Below are experts of layer 2 (counted from 0) of a mixture-of-experts language model. Rows are named router (the router's row for the expert), up (a neuron's input weights, with its number), down (a neuron's output weights, with its number) and show model dimensions 0-191. Each number is 200 + 30 x the weight over its row's rms, rounded and kept within 0 to 999.
After each expert's rows: "mostly gets" lists some tokens that are sent to it at least half of the time. This comes from a sample of Wikipedia text that the model never trained on.

# expert 0
router,238,194,152,185,239,181,203,254,222,206,212,164,188,185,192,183,198,206,213,209,228,203,183,225,192,227,167,212,197,214,206,182,221,193,239,171,208,228,201,175,177,181,164,189,176,139,206,239,174,142,201,201,223,215,202,236,232,182,157,241,216,198,166,198,216,255,229,228,163,127,193,182,181,214,151,225,203,199,241,196,208,181,188,206,152,145,222,239,213,202,177,221,187,196,232,171,210,232,153,214,223,211,236,227,126,189,178,192,222,219,281,178,196,192,159,243,168,206,290,198,251,180,185,191,240,185,181,176,212,258,188,161,172,199,160,178,179,169,185,198,217,291,202,163,238,212,182,197,134,157,158,205,213,201,198,235,154,190,198,120,193,195,248,177,155,225,161,247,197,179,184,199,228,195,189,159,169,197,244,199,236,166,156,223,216,238,244,217,166,197,195,188
up0,195,141,176,190,188,187,209,228,183,211,237,195,167,159,222,183,241,204,199,197,226,243,173,199,201,183,200,236,217,210,230,196,210,239,230,178,227,181,196,234,203,202,189,183,210,172,215,181,208,231,233,202,247,231,190,210,182,188,167,216,173,193,200,242,213,203,231,185,190,168,184,196,185,109,218,192,189,162,158,183,148,179,170,169,178,204,161,191,138,211,213,184,177,167,195,197,177,226,182,198,215,181,208,202,180,165,169,210,152,144,185,247,211,180,216,180,224,215,174,206,205,120,245,162,171,209,188,203,184,191,217,224,201,203,246,182,230,224,210,229,282,167,199,192,184,229,237,196,251,213,279,265,239,169,239,230,250,214,218,199,172,184,166,156,185,208,158,178,170,200,165,219,244,188,157,213,169,240,216,172,249,147,129,207,205,176,268,194,180,252,276,157
down0,155,221,179,250,230,184,201,180,227,206,181,155,180,231,238,199,208,211,219,164,217,174,182,174,231,189,224,217,222,182,192,202,215,182,213,191,140,182,186,163,176,129,216,221,221,229,166,196,261,201,200,205,173,217,222,204,248,166,260,210,175,168,250,247,122,209,243,197,263,182,206,196,166,172,190,215,176,213,168,172,188,174,207,205,198,192,242,215,238,225,281,252,234,232,232,176,167,220,248,140,215,209,245,190,196,218,202,189,190,198,168,218,260,197,188,218,176,184,153,175,198,165,227,181,204,166,205,224,193,187,163,223,198,220,166,226,187,228,176,249,191,147,195,252,198,210,196,177,207,188,204,216,193,230,200,219,229,170,192,221,195,164,184,176,166,218,183,189,168,163,174,133,208,248,212,247,215,218,163,238,176,246,202,210,210,188,221,174,218,157,226,198
mostly gets: "ust", "co", "zz", "te", "be", "ial"

# expert 9
router,191,221,201,200,188,193,212,194,226,197,160,189,170,186,225,179,230,231,189,106,160,173,221,289,153,192,220,177,177,228,230,221,227,173,189,189,224,204,195,212,230,183,216,226,182,221,202,222,196,180,208,241,246,216,180,244,158,243,218,147,194,202,155,185,220,198,248,251,212,164,193,232,249,221,204,265,179,231,225,216,198,196,223,183,215,215,162,193,195,237,173,224,197,241,186,185,132,162,196,244,215,215,250,222,157,199,157,140,174,145,210,190,186,141,135,205,211,187,166,203,187,195,181,262,183,234,226,224,218,232,213,187,171,218,103,251,160,192,214,217,159,159,202,198,220,266,195,198,201,268,238,214,211,207,216,209,188,199,237,144,256,213,179,221,218,202,237,244,188,265,246,180,158,193,173,179,195,199,182,214,222,194,169,202,194,219,183,228,234,189,172,154
up0,187,167,139,183,216,197,215,219,214,185,173,197,185,229,171,220,191,228,222,180,186,179,214,234,183,220,184,204,204,228,229,197,170,183,191,174,194,226,212,162,240,160,159,211,232,176,212,211,179,230,155,168,230,197,193,178,236,240,211,172,244,190,259,155,139,200,177,199,210,288,247,305,197,230,192,211,171,203,254,237,209,196,242,174,180,201,160,211,202,188,150,195,263,207,207,201,211,184,270,271,166,233,213,196,208,190,172,170,190,220,176,225,212,201,170,216,209,111,165,194,250,180,211,204,166,199,183,192,203,191,224,201,204,200,232,194,148,239,241,183,204,205,229,215,193,189,196,220,222,198,216,168,237,223,232,222,192,187,205,184,207,164,179,267,211,102,185,182,198,216,125,154,157,243,235,187,267,213,241,214,211,191,154,198,228,195,176,279,146,252,203,230
down0,248,200,215,222,202,235,207,196,219,179,217,167,231,161,210,193,185,199,140,210,217,196,177,246,218,215,193,195,191,175,174,257,203,187,243,199,189,139,222,202,239,209,139,256,160,239,188,218,253,226,152,267,264,230,212,206,222,180,173,213,182,187,203,189,202,245,201,156,224,229,167,196,214,175,217,134,210,227,209,208,237,220,188,260,232,218,194,223,209,208,182,119,172,224,155,244,154,259,248,148,90,177,197,193,243,166,207,188,177,185,154,198,176,164,134,197,199,192,178,211,231,191,225,209,173,133,222,167,172,167,217,274,173,148,231,180,210,203,193,174,178,135,218,201,233,199,176,175,197,176,207,168,190,165,161,245,191,196,157,210,242,213,254,169,214,162,246,203,232,169,262,227,190,180,188,189,221,226,150,160,162,255,251,195,189,214,183,236,248,201,174,152
mostly gets: " •", " Species", " Phylum", " Synonyms", " Binomial", " Tur"

# expert 6
router,246,158,189,141,232,125,194,227,198,214,206,186,199,207,212,154,180,221,251,232,238,214,195,173,204,206,174,195,198,233,211,183,240,168,209,242,155,211,257,271,181,205,140,211,202,221,150,187,223,134,172,211,259,204,200,202,211,172,195,248,207,205,238,173,212,178,205,219,181,199,246,219,218,173,147,187,159,165,161,221,204,237,213,230,176,135,165,197,156,194,149,176,156,224,253,208,191,197,205,192,180,206,206,220,192,232,224,221,257,150,194,170,194,177,183,112,222,185,200,234,171,243,170,171,215,180,234,156,196,205,150,166,168,206,178,243,165,242,166,243,214,213,256,221,228,182,206,155,188,198,219,191,194,225,190,219,206,178,148,196,173,231,190,160,136,236,188,210,190,199,218,197,224,104,172,249,223,199,184,250,211,164,213,204,113,195,235,222,227,184,204,211
up0,187,168,141,189,219,211,224,215,165,214,239,204,237,250,279,208,213,242,174,207,202,172,209,205,190,180,178,247,177,179,188,206,189,161,196,259,213,178,234,212,173,202,209,215,210,199,157,193,182,182,175,237,208,210,204,165,166,252,170,148,232,121,189,234,180,164,219,201,168,133,170,189,216,200,172,207,256,150,150,257,225,211,167,225,197,178,151,195,101,185,183,215,145,228,209,208,190,216,227,196,210,188,238,232,197,205,197,146,224,166,157,192,194,190,211,205,174,239,230,205,145,234,152,209,251,207,245,217,154,236,194,210,225,206,214,204,251,228,228,180,169,232,173,187,197,224,205,204,185,185,176,220,162,259,189,225,201,190,205,188,203,170,197,215,247,192,193,151,266,214,177,214,163,187,126,216,140,229,210,201,190,173,230,189,215,233,175,192,174,203,254,199
down0,184,138,194,200,190,201,173,200,216,199,167,227,184,207,255,191,185,234,164,211,218,275,182,195,177,238,200,192,206,226,196,203,166,206,177,182,221,173,120,223,288,194,210,156,203,195,215,204,206,201,163,182,188,187,149,189,211,205,210,177,163,229,193,243,206,175,166,214,193,270,183,214,181,186,268,235,187,245,236,190,212,178,165,184,214,139,187,208,238,211,137,196,235,198,227,226,203,210,227,163,208,210,201,166,173,178,190,263,205,200,229,202,280,247,191,186,224,211,164,225,202,230,147,179,172,216,160,224,263,226,138,174,194,188,243,253,158,235,236,234,178,201,195,181,160,204,191,205,261,165,158,203,159,182,173,186,251,219,184,181,210,218,217,217,201,222,218,196,222,240,202,182,171,264,191,252,175,225,215,184,182,227,188,177,220,199,184,167,206,248,176,151
mostly gets: ",", ".", ".\"", ").", "\".", "\","

# expert 15
router,209,242,206,173,219,199,182,177,205,171,230,200,163,230,237,196,170,211,226,174,204,223,212,196,201,220,196,249,201,186,283,188,209,204,185,190,210,184,180,189,205,194,198,184,176,262,264,245,185,149,244,227,251,159,217,211,196,191,220,200,172,180,205,184,203,152,199,198,197,211,176,176,246,222,185,177,215,146,189,188,234,186,223,200,143,185,195,164,259,200,215,122,203,220,185,141,210,172,224,185,220,292,220,211,160,176,198,234,160,158,275,213,249,196,185,214,209,241,220,247,187,206,143,191,219,179,248,160,203,308,197,195,231,190,205,166,257,137,200,198,213,235,237,184,226,173,180,197,160,207,174,282,202,196,201,293,168,194,180,198,177,184,201,231,206,144,231,217,185,230,194,236,194,225,183,167,145,223,237,199,189,193,166,184,227,210,166,159,176,249,186,179
up0,190,135,157,164,267,178,204,184,203,187,234,202,208,219,187,244,216,217,228,198,253,212,217,191,237,198,193,273,203,202,235,177,242,197,212,241,205,188,229,199,174,185,257,205,152,267,179,203,251,151,168,250,228,213,207,189,205,231,207,252,236,238,179,216,233,229,196,217,218,158,221,211,185,208,215,223,184,206,165,166,198,211,126,232,215,202,185,196,187,170,181,175,156,165,251,143,209,195,199,251,249,240,185,215,175,229,163,197,186,228,228,181,192,186,193,264,209,172,167,186,175,251,203,210,222,163,266,247,229,199,201,221,187,184,232,212,168,241,158,153,217,169,186,151,232,162,195,205,247,192,184,206,198,180,171,220,164,238,207,197,204,180,129,173,259,200,193,205,186,193,195,257,213,169,172,229,185,208,233,185,163,173,186,183,212,199,189,169,195,128,194,188
down0,222,210,267,210,223,164,178,175,224,177,226,219,131,183,194,165,200,199,188,195,224,165,265,250,198,238,172,184,230,229,154,218,216,231,154,234,206,244,211,207,236,191,158,203,214,219,184,199,213,243,228,161,206,202,268,196,197,247,208,182,196,238,213,155,184,185,174,215,219,160,203,202,248,207,166,191,208,223,173,196,129,227,194,150,225,178,261,235,151,223,182,190,222,233,133,186,169,229,249,165,191,193,180,167,223,153,278,149,242,257,187,200,154,222,241,208,206,182,164,194,175,182,186,189,236,188,199,189,155,173,209,220,142,168,171,156,185,213,182,226,181,208,185,198,202,169,195,220,213,216,165,230,170,249,202,182,254,211,197,141,189,222,188,195,157,223,203,185,185,199,242,227,176,246,179,210,141,188,189,229,189,160,182,173,230,177,234,156,202,240,187,171
mostly gets: " York", " MF", " USA", " GBR", " Votes", " DF"

# expert 11
router,238,211,163,191,164,219,233,227,175,210,208,229,222,203,176,216,238,237,273,206,234,157,222,226,178,202,186,165,215,197,233,219,185,163,164,169,159,191,174,209,235,190,177,259,205,228,222,230,220,198,216,226,183,143,176,198,207,240,237,186,192,216,274,204,260,191,199,226,203,138,196,230,242,231,206,190,178,177,171,197,172,196,264,183,228,209,248,187,215,242,195,208,219,202,243,156,171,211,213,204,192,158,222,248,169,221,223,189,165,182,227,200,170,161,222,135,170,245,224,215,153,216,211,220,158,171,218,198,188,244,196,203,200,211,201,193,200,178,209,228,207,207,213,177,300,190,220,208,209,190,186,237,241,190,234,219,200,210,233,230,160,245,213,201,201,177,250,185,169,232,200,164,199,149,176,170,186,162,186,242,187,183,175,175,146,180,138,194,217,137,228,218
up0,248,182,202,207,230,158,222,221,202,185,207,211,199,231,162,165,236,159,208,227,221,220,244,158,191,222,213,201,168,217,198,187,195,198,216,167,205,226,229,157,200,193,185,220,211,243,153,196,264,161,192,239,236,196,163,180,231,226,232,154,190,202,300,188,161,141,215,228,186,193,264,209,221,146,197,140,195,226,243,186,259,198,216,184,212,152,183,239,205,171,205,194,179,163,217,149,196,175,192,208,211,191,216,214,203,172,195,216,198,239,255,192,204,217,181,168,183,231,204,198,226,180,200,204,197,218,239,215,215,180,188,178,215,258,204,197,203,228,129,146,241,217,165,225,249,212,204,189,258,174,236,196,181,232,186,226,185,171,246,151,222,212,205,191,181,194,157,208,143,169,184,229,187,191,170,215,223,205,223,174,210,173,130,245,219,212,233,174,227,171,172,236
down0,157,152,206,178,166,206,202,156,161,183,205,200,235,174,207,223,235,225,165,200,192,190,212,200,218,188,177,163,171,248,208,238,237,273,167,173,170,192,240,200,189,158,210,173,291,222,223,188,171,216,208,225,204,176,231,228,258,230,148,191,166,226,216,199,216,207,197,205,194,255,154,222,187,209,195,157,232,165,206,224,206,237,165,246,230,163,232,209,173,219,232,241,197,192,238,197,173,243,167,159,187,208,200,163,227,216,182,175,158,191,168,194,185,181,201,195,214,210,247,202,233,225,251,219,218,231,186,209,164,175,199,161,178,148,151,136,179,153,220,190,178,175,243,204,204,206,169,240,135,152,164,164,209,191,257,147,170,208,222,227,196,188,204,183,189,203,264,170,228,232,255,172,213,216,218,196,207,188,247,225,199,205,221,234,199,185,194,149,191,173,191,165
mostly gets: " June", " October", " January", " September", " February", " August"

# expert 4
router,215,206,153,170,205,218,222,205,179,156,162,157,212,197,185,208,209,176,251,243,231,209,198,211,204,217,175,152,187,195,170,231,202,154,214,225,196,166,197,215,148,175,217,174,225,205,203,212,231,219,183,187,185,213,210,160,272,161,188,243,203,209,205,170,170,260,264,226,231,183,206,219,217,200,188,181,203,233,216,154,236,174,142,185,150,183,188,222,168,223,141,202,154,249,223,207,196,172,144,251,194,169,253,250,215,200,197,181,270,205,209,180,227,250,199,139,192,242,201,204,191,226,241,170,219,180,198,187,203,175,206,181,266,227,227,188,166,156,181,227,194,179,239,185,254,221,185,192,238,195,194,233,209,181,249,186,201,203,193,241,189,150,199,240,226,180,221,207,197,171,193,163,167,243,235,249,187,219,223,173,142,193,192,185,150,216,210,216,165,247,213,232
up0,186,192,166,197,199,176,211,226,215,153,170,196,202,176,195,149,163,202,259,235,186,229,150,192,115,187,201,219,198,233,257,188,232,189,248,206,247,185,198,225,233,176,240,165,204,178,172,114,174,212,270,223,236,235,233,198,189,225,251,183,217,217,191,207,243,172,192,173,213,163,208,217,177,231,176,115,149,197,189,224,155,184,171,229,202,211,193,201,224,216,206,226,230,198,231,185,162,173,221,197,208,248,191,187,184,228,246,207,197,185,224,201,229,207,231,163,198,152,175,183,228,161,210,211,253,218,235,182,236,178,153,186,247,257,238,224,218,226,218,145,251,188,269,211,191,238,179,203,156,199,147,256,243,193,202,218,167,224,219,207,180,154,196,184,215,213,246,242,208,182,204,207,227,200,192,147,208,188,197,174,207,224,196,167,231,179,219,166,245,217,238,212
down0,235,203,191,183,186,222,212,151,255,196,186,199,179,225,226,200,177,260,200,225,213,170,154,196,181,209,155,264,216,168,231,224,187,218,132,147,159,207,237,267,220,214,197,142,172,193,175,268,207,182,249,216,183,252,155,212,231,238,248,203,207,201,197,216,213,208,214,234,161,211,229,205,194,185,188,229,234,208,154,224,229,176,186,261,174,219,176,157,194,185,199,153,216,203,187,238,215,204,144,218,175,213,199,241,177,188,167,244,215,233,189,172,194,180,224,222,226,228,189,195,204,185,209,225,201,215,146,227,159,218,228,254,245,167,212,240,209,228,218,162,195,241,194,220,224,190,132,205,186,206,228,225,180,195,250,204,220,152,187,195,193,177,206,224,187,171,170,222,200,216,236,250,193,180,211,208,172,182,245,190,180,177,227,198,239,187,161,205,187,176,145,180
mostly gets: "y", "h", "ah", "or", "u", "am"

# expert 12
router,204,215,227,206,216,196,197,223,261,173,220,195,245,220,150,250,197,213,232,213,226,217,238,180,182,230,181,216,227,186,236,205,230,136,204,224,153,210,179,256,243,246,217,135,189,158,230,185,220,171,216,204,188,242,215,199,165,208,170,241,177,208,196,185,221,178,174,273,177,220,215,244,149,216,173,225,227,191,227,232,222,176,170,173,190,167,107,169,158,212,211,190,194,202,247,181,235,205,171,228,198,213,241,242,175,190,226,149,220,184,212,179,176,239,217,157,228,244,228,223,202,194,220,239,234,203,223,179,204,208,204,199,146,133,208,249,136,211,216,212,191,226,237,221,238,162,203,201,161,179,249,162,203,185,223,200,188,185,194,195,187,250,179,219,193,148,221,219,161,226,191,217,266,197,244,191,161,216,162,251,207,155,211,177,230,179,150,250,173,139,145,192
up0,226,246,215,182,201,178,195,188,221,246,235,194,185,213,208,208,204,206,193,154,205,208,183,169,159,194,235,188,155,208,216,171,202,209,196,235,201,204,187,193,163,158,239,207,237,198,197,207,203,194,154,231,192,165,207,149,167,239,200,217,122,113,194,192,190,135,205,197,184,190,201,162,182,157,198,191,212,194,215,185,162,178,199,247,281,182,196,190,195,222,193,199,179,237,247,221,153,237,240,181,220,196,225,160,218,188,240,264,188,209,189,143,248,213,212,256,170,172,204,285,185,233,194,181,172,175,199,173,202,192,223,163,175,193,241,228,197,230,183,233,168,196,202,220,189,223,207,189,234,198,178,163,229,152,200,223,184,200,198,184,218,230,180,219,148,166,210,185,210,207,244,185,233,193,199,211,195,234,219,224,158,170,253,303,180,223,170,176,188,190,173,225
down0,180,222,232,180,188,199,224,201,195,208,146,204,195,195,190,178,227,224,243,201,242,177,199,165,193,190,150,164,230,246,199,252,169,198,165,227,203,219,223,207,248,216,195,284,160,183,221,229,161,206,230,181,195,188,235,189,164,148,211,240,254,208,190,165,247,213,209,207,246,194,179,223,166,180,200,229,238,203,194,146,175,171,191,142,265,238,194,202,181,223,131,186,229,211,169,220,166,198,197,189,222,164,170,214,162,198,207,234,171,216,188,187,255,226,185,166,189,246,149,208,186,199,181,149,233,141,176,231,181,183,171,202,205,212,105,186,187,218,173,201,200,277,197,191,238,209,195,221,177,188,247,199,218,228,186,182,202,176,250,170,224,201,152,223,230,186,175,234,186,173,235,169,207,206,226,244,232,193,220,141,185,240,220,182,220,194,217,230,249,169,237,161
mostly gets: " (", ")", "(", "\n ", " ===", "\""

# expert 13
router,217,205,155,200,203,206,166,228,281,245,213,197,225,201,252,194,205,168,221,194,214,204,163,212,195,172,216,239,187,210,175,232,225,175,220,191,189,162,212,230,204,229,159,200,202,185,186,203,223,269,208,214,190,237,223,174,189,195,195,203,212,189,178,183,237,184,261,229,211,169,269,194,220,169,164,231,190,196,201,154,166,137,156,141,152,208,203,180,212,190,151,218,148,237,211,185,174,186,234,232,201,151,238,207,195,249,151,211,181,140,216,237,233,195,179,201,165,221,208,191,124,177,173,190,243,179,223,232,241,231,198,242,216,197,182,189,165,131,164,215,244,196,163,232,180,174,166,168,175,221,170,217,200,212,244,231,181,229,212,227,158,184,157,219,181,190,221,213,200,159,163,207,232,132,167,146,145,170,173,160,234,194,226,206,213,160,207,158,188,201,228,204
up0,128,194,180,145,184,254,205,200,177,195,206,253,183,251,227,236,262,140,208,197,190,207,206,228,204,204,184,214,208,216,174,155,222,199,192,182,221,232,180,214,244,212,217,201,230,208,187,214,189,201,193,225,228,230,251,212,181,246,170,213,165,158,199,193,193,230,188,265,252,232,179,182,187,202,155,173,186,191,193,196,207,180,168,214,159,187,171,153,144,214,223,198,183,217,119,178,187,192,128,235,242,188,231,201,243,208,183,159,253,172,281,219,224,216,258,199,237,176,186,179,222,153,201,145,223,206,197,254,241,174,196,229,145,226,188,257,185,186,133,192,219,142,240,231,151,186,189,206,220,216,208,227,208,202,184,183,216,243,218,263,222,194,206,167,175,234,189,225,167,190,194,207,221,206,165,228,184,223,261,169,203,213,193,235,139,196,198,180,196,175,201,198
down0,198,196,187,194,206,222,107,150,209,197,300,181,285,127,190,176,196,214,171,199,214,176,179,167,213,203,261,285,271,193,182,248,177,188,199,225,192,153,191,210,193,207,268,176,175,196,208,157,242,195,154,189,205,226,210,191,169,200,223,205,219,207,194,166,221,180,138,204,217,269,284,211,171,175,167,193,226,220,214,177,190,176,200,182,208,236,169,189,197,176,208,174,190,271,253,180,179,152,189,196,222,224,188,188,160,243,245,170,268,218,198,230,188,157,193,170,230,154,230,216,197,171,168,193,172,176,202,198,204,202,222,193,199,220,175,230,167,162,244,161,208,195,215,192,202,210,209,195,156,193,219,191,226,181,193,202,228,196,215,259,226,152,266,169,236,207,201,241,208,202,174,172,177,231,183,168,169,236,155,197,228,213,252,155,204,216,233,156,202,216,138,201
mostly gets: "ations", "ation", "ated", "ized", "ization", "ised"

# expert 10
router,214,162,219,150,191,218,264,232,235,180,205,191,187,224,169,125,180,185,269,204,217,184,242,203,158,217,238,236,202,230,206,245,247,180,268,214,121,173,243,183,268,229,162,219,201,207,216,221,185,172,152,205,207,227,191,202,178,229,167,191,196,194,262,206,245,172,224,250,183,191,191,223,164,191,212,227,147,188,233,186,214,203,190,187,172,198,187,211,160,173,185,215,141,218,276,168,181,232,207,232,160,180,178,170,208,185,201,168,223,179,226,214,202,209,187,148,184,207,220,201,160,175,176,180,264,194,217,165,215,225,229,152,138,142,195,228,222,258,171,217,242,191,211,177,204,150,217,197,220,183,226,192,237,223,196,275,173,223,156,197,231,144,143,151,210,146,214,143,145,274,168,203,221,272,266,197,213,219,184,193,182,127,194,183,189,227,206,190,196,208,217,167
up0,213,222,186,205,194,255,198,204,135,223,216,198,203,198,241,218,201,241,212,199,172,218,210,212,222,167,238,137,151,209,220,178,209,228,188,250,225,202,181,163,238,239,190,242,219,233,108,225,235,246,201,250,243,208,120,152,176,135,194,197,202,220,188,221,229,159,180,209,216,204,205,193,215,171,184,174,144,204,184,199,176,189,166,243,203,247,229,152,228,211,214,153,156,251,190,234,232,178,157,214,193,126,207,195,121,180,267,185,174,180,192,135,198,217,180,178,156,212,228,186,217,211,164,179,190,166,188,205,188,181,166,223,220,184,172,213,203,149,198,146,185,204,255,218,195,206,201,168,191,228,196,214,140,202,217,216,210,237,162,194,212,189,153,241,183,193,179,228,214,171,190,223,130,256,140,209,222,152,242,196,160,145,207,178,194,203,234,218,202,162,226,220
down0,242,171,259,199,255,205,236,203,220,185,208,224,197,192,212,195,182,229,162,156,204,181,191,159,223,175,197,200,182,209,187,172,200,188,228,182,167,204,216,194,202,159,209,211,259,186,246,204,253,222,212,171,170,204,222,237,148,242,233,192,198,181,229,210,189,254,199,185,213,182,219,188,217,236,195,220,228,172,179,237,207,184,122,167,190,128,204,187,196,221,182,200,224,245,217,191,170,186,168,229,204,209,177,201,229,202,192,171,152,233,216,198,267,209,163,174,204,196,171,218,180,241,229,196,185,200,183,259,171,202,196,181,136,124,203,206,236,217,174,152,223,202,160,213,190,188,232,185,200,198,271,232,247,157,222,277,241,180,211,181,217,206,219,159,181,284,165,265,227,211,183,191,208,179,213,199,156,207,170,239,241,225,204,211,238,237,134,153,182,233,193,222
mostly gets: "|", "See", "=", " However", "Personal", "In"

# expert 3
router,176,244,180,228,182,207,184,221,218,202,178,168,182,194,221,230,175,210,239,136,229,170,226,231,136,150,176,187,202,211,170,156,172,198,205,221,219,170,191,238,173,226,154,166,219,180,137,232,252,180,276,170,185,212,191,244,188,146,176,198,183,201,158,180,177,154,188,258,206,205,174,215,225,213,186,206,222,192,226,190,209,193,213,184,178,248,133,188,281,220,209,145,195,228,254,223,205,138,244,240,243,250,243,173,141,203,180,200,168,210,201,206,179,204,208,106,198,248,202,184,215,181,142,193,208,185,227,179,223,259,209,200,205,187,176,217,262,208,189,172,139,183,227,233,272,206,202,226,172,211,213,246,212,191,221,154,162,254,218,218,248,208,180,159,166,164,188,237,178,185,231,211,234,175,158,198,160,192,218,227,200,214,190,191,196,192,145,198,193,232,229,193
up0,231,199,176,192,161,224,196,195,144,182,186,204,147,220,199,204,218,209,228,161,152,172,193,236,209,244,254,166,223,197,195,252,165,143,163,144,195,175,229,152,233,220,169,177,204,163,223,196,213,238,174,184,212,216,138,153,202,209,189,232,233,182,165,189,189,217,198,220,206,192,251,216,183,242,204,191,189,179,191,195,215,195,132,205,198,226,254,239,219,221,193,178,219,192,241,173,186,169,212,199,183,182,211,179,234,109,184,170,221,218,230,173,196,191,204,198,164,197,214,182,193,163,233,249,211,243,224,212,240,237,200,189,243,212,208,225,170,211,178,241,185,262,255,221,244,191,163,211,121,265,236,211,240,215,223,159,196,177,177,193,210,204,204,207,162,155,195,219,193,243,221,199,199,206,170,151,211,224,229,192,210,163,196,193,233,221,145,132,224,181,182,181
down0,226,180,223,192,187,197,215,166,245,192,221,158,239,195,167,178,191,176,196,181,164,182,150,213,217,205,175,193,194,185,216,183,159,250,194,197,252,247,138,146,169,177,248,198,162,183,220,213,224,192,128,210,178,175,210,199,255,203,221,196,159,152,203,238,234,215,186,188,243,225,169,172,262,240,293,250,199,177,154,191,196,201,190,163,222,245,179,202,217,198,222,220,213,241,232,208,188,180,172,237,226,219,159,194,153,210,210,166,180,225,150,216,176,220,163,154,152,231,189,197,171,321,209,214,219,176,166,159,191,213,202,194,222,191,219,208,182,191,187,131,162,175,254,197,227,213,197,255,220,226,154,199,191,270,182,182,161,191,189,202,227,226,198,228,209,190,198,201,181,158,169,251,218,252,190,214,202,198,201,202,196,214,258,184,146,179,186,210,217,252,222,203
mostly gets: "0", "%", "°", "00", "6", "″"

# expert 5
router,190,211,209,174,200,263,223,230,212,192,173,183,220,176,216,200,210,208,187,201,230,224,218,213,205,180,225,194,128,237,226,202,218,180,185,214,225,143,136,274,179,213,170,161,219,198,215,208,139,149,216,199,256,201,225,207,194,194,166,227,162,129,254,147,242,225,166,187,248,184,266,241,304,212,164,158,242,246,220,210,270,245,182,189,149,161,156,230,189,189,213,156,199,227,240,174,204,193,214,245,166,202,210,201,141,208,143,178,231,132,189,173,217,208,235,132,199,250,211,217,208,188,191,199,233,182,247,179,192,230,195,176,233,165,162,198,172,204,151,198,218,159,246,199,193,208,207,184,223,183,237,210,216,207,250,194,212,233,208,226,152,214,151,207,179,181,186,229,192,187,236,209,250,196,198,223,184,209,203,197,227,192,192,184,165,190,135,227,168,208,213,152
up0,197,213,251,196,233,204,212,215,203,205,202,234,160,177,179,211,296,167,196,227,168,136,218,170,183,234,215,231,188,205,202,213,182,207,221,172,183,180,180,210,257,207,187,219,155,182,174,234,181,186,201,224,202,221,201,210,202,195,197,193,145,207,173,184,167,236,203,207,180,191,163,233,213,252,175,207,242,244,217,220,178,141,212,222,273,258,160,230,164,202,184,174,213,177,181,185,225,175,205,242,184,234,203,208,236,182,164,204,207,224,203,192,180,146,196,166,233,210,166,190,215,168,184,200,214,187,189,192,205,224,180,221,236,186,213,161,185,235,202,203,207,190,197,189,180,195,205,226,245,197,248,170,227,260,268,239,183,180,181,168,156,164,247,228,175,214,235,220,159,220,199,177,185,227,202,224,125,173,239,208,185,135,162,187,180,286,198,254,226,191,206,240
down0,169,182,243,160,222,195,209,199,211,238,200,216,216,188,202,194,195,231,181,178,185,206,157,199,172,203,134,232,187,141,165,216,210,199,210,162,186,241,243,149,191,177,135,203,212,177,190,259,211,166,203,171,202,171,231,226,227,206,208,193,237,185,187,220,240,177,217,154,187,207,202,182,247,194,262,185,90,205,222,204,238,169,209,170,175,205,182,226,208,201,256,192,210,201,208,151,191,196,225,188,218,179,161,215,179,199,198,206,215,197,151,179,167,183,207,229,169,201,192,185,223,210,233,225,208,240,214,197,206,153,181,257,222,229,267,192,246,207,190,209,232,159,217,245,235,208,224,206,200,204,199,231,206,217,171,177,151,160,181,198,193,210,180,186,228,178,178,187,191,193,217,195,185,192,175,193,214,194,260,273,127,196,199,268,224,202,193,169,193,197,239,211
mostly gets: " on", " in", " for", " with", " as", " of"

# expert 2
router,203,196,163,192,164,191,217,175,227,193,179,191,255,193,209,247,200,214,246,213,258,190,225,237,197,197,232,203,211,280,190,207,154,131,200,213,145,171,248,208,207,226,165,210,214,230,204,244,256,206,233,217,191,217,220,218,162,175,100,207,204,189,225,199,166,158,165,284,268,207,233,199,170,256,184,171,264,174,182,189,211,131,187,154,226,162,192,179,211,244,159,154,204,218,196,165,221,205,188,171,191,250,223,215,166,227,174,170,179,215,182,201,204,183,150,158,150,196,222,246,170,185,190,232,174,228,174,187,252,217,226,133,161,198,211,249,160,184,182,233,176,236,217,171,181,242,193,200,213,259,222,224,175,196,230,273,227,200,259,202,182,210,156,189,214,217,187,225,165,193,165,197,182,197,250,169,176,224,193,158,199,191,172,207,190,217,189,181,204,162,231,247
up0,241,183,206,246,206,241,185,199,186,209,197,229,185,210,226,191,198,201,239,169,222,227,197,262,184,237,220,240,204,179,205,243,213,180,168,146,177,158,202,133,188,259,151,231,198,178,127,164,188,212,214,206,195,214,210,206,165,164,275,182,191,202,188,235,232,169,231,230,182,219,203,191,221,162,229,261,205,193,205,196,202,195,258,202,203,180,169,245,184,173,216,180,240,208,230,228,158,144,136,189,174,178,201,173,180,203,188,259,234,226,164,196,230,157,157,164,165,174,169,209,232,254,177,177,195,210,199,174,220,194,196,168,185,156,246,179,154,196,155,232,172,110,218,195,208,237,253,169,212,202,174,201,175,146,205,176,247,220,244,189,222,246,169,159,186,211,249,224,216,201,226,196,221,159,144,252,184,198,221,211,221,165,194,233,183,224,213,179,188,241,220,186
down0,162,212,162,152,179,183,217,227,151,189,213,205,221,210,230,213,212,198,140,241,223,156,210,196,215,247,172,218,185,197,222,197,250,167,223,179,151,239,183,178,206,134,139,224,303,210,208,175,186,202,215,203,195,180,170,215,158,198,171,204,197,155,183,194,218,157,187,209,191,172,191,185,168,234,190,191,225,183,286,173,197,249,185,165,209,236,217,224,210,247,208,167,214,183,217,176,160,200,237,217,197,252,196,228,181,230,187,270,208,178,229,232,205,189,203,206,227,177,181,203,236,178,199,230,230,223,195,206,203,198,203,191,206,161,179,226,246,249,212,185,266,205,206,172,228,160,260,222,198,191,187,181,187,210,226,262,196,201,214,214,220,200,232,161,255,178,184,223,206,214,158,178,188,214,169,196,207,172,278,181,141,183,244,181,214,141,178,155,229,160,181,227
mostly gets: " been", " not", " made", " became", " him", " such"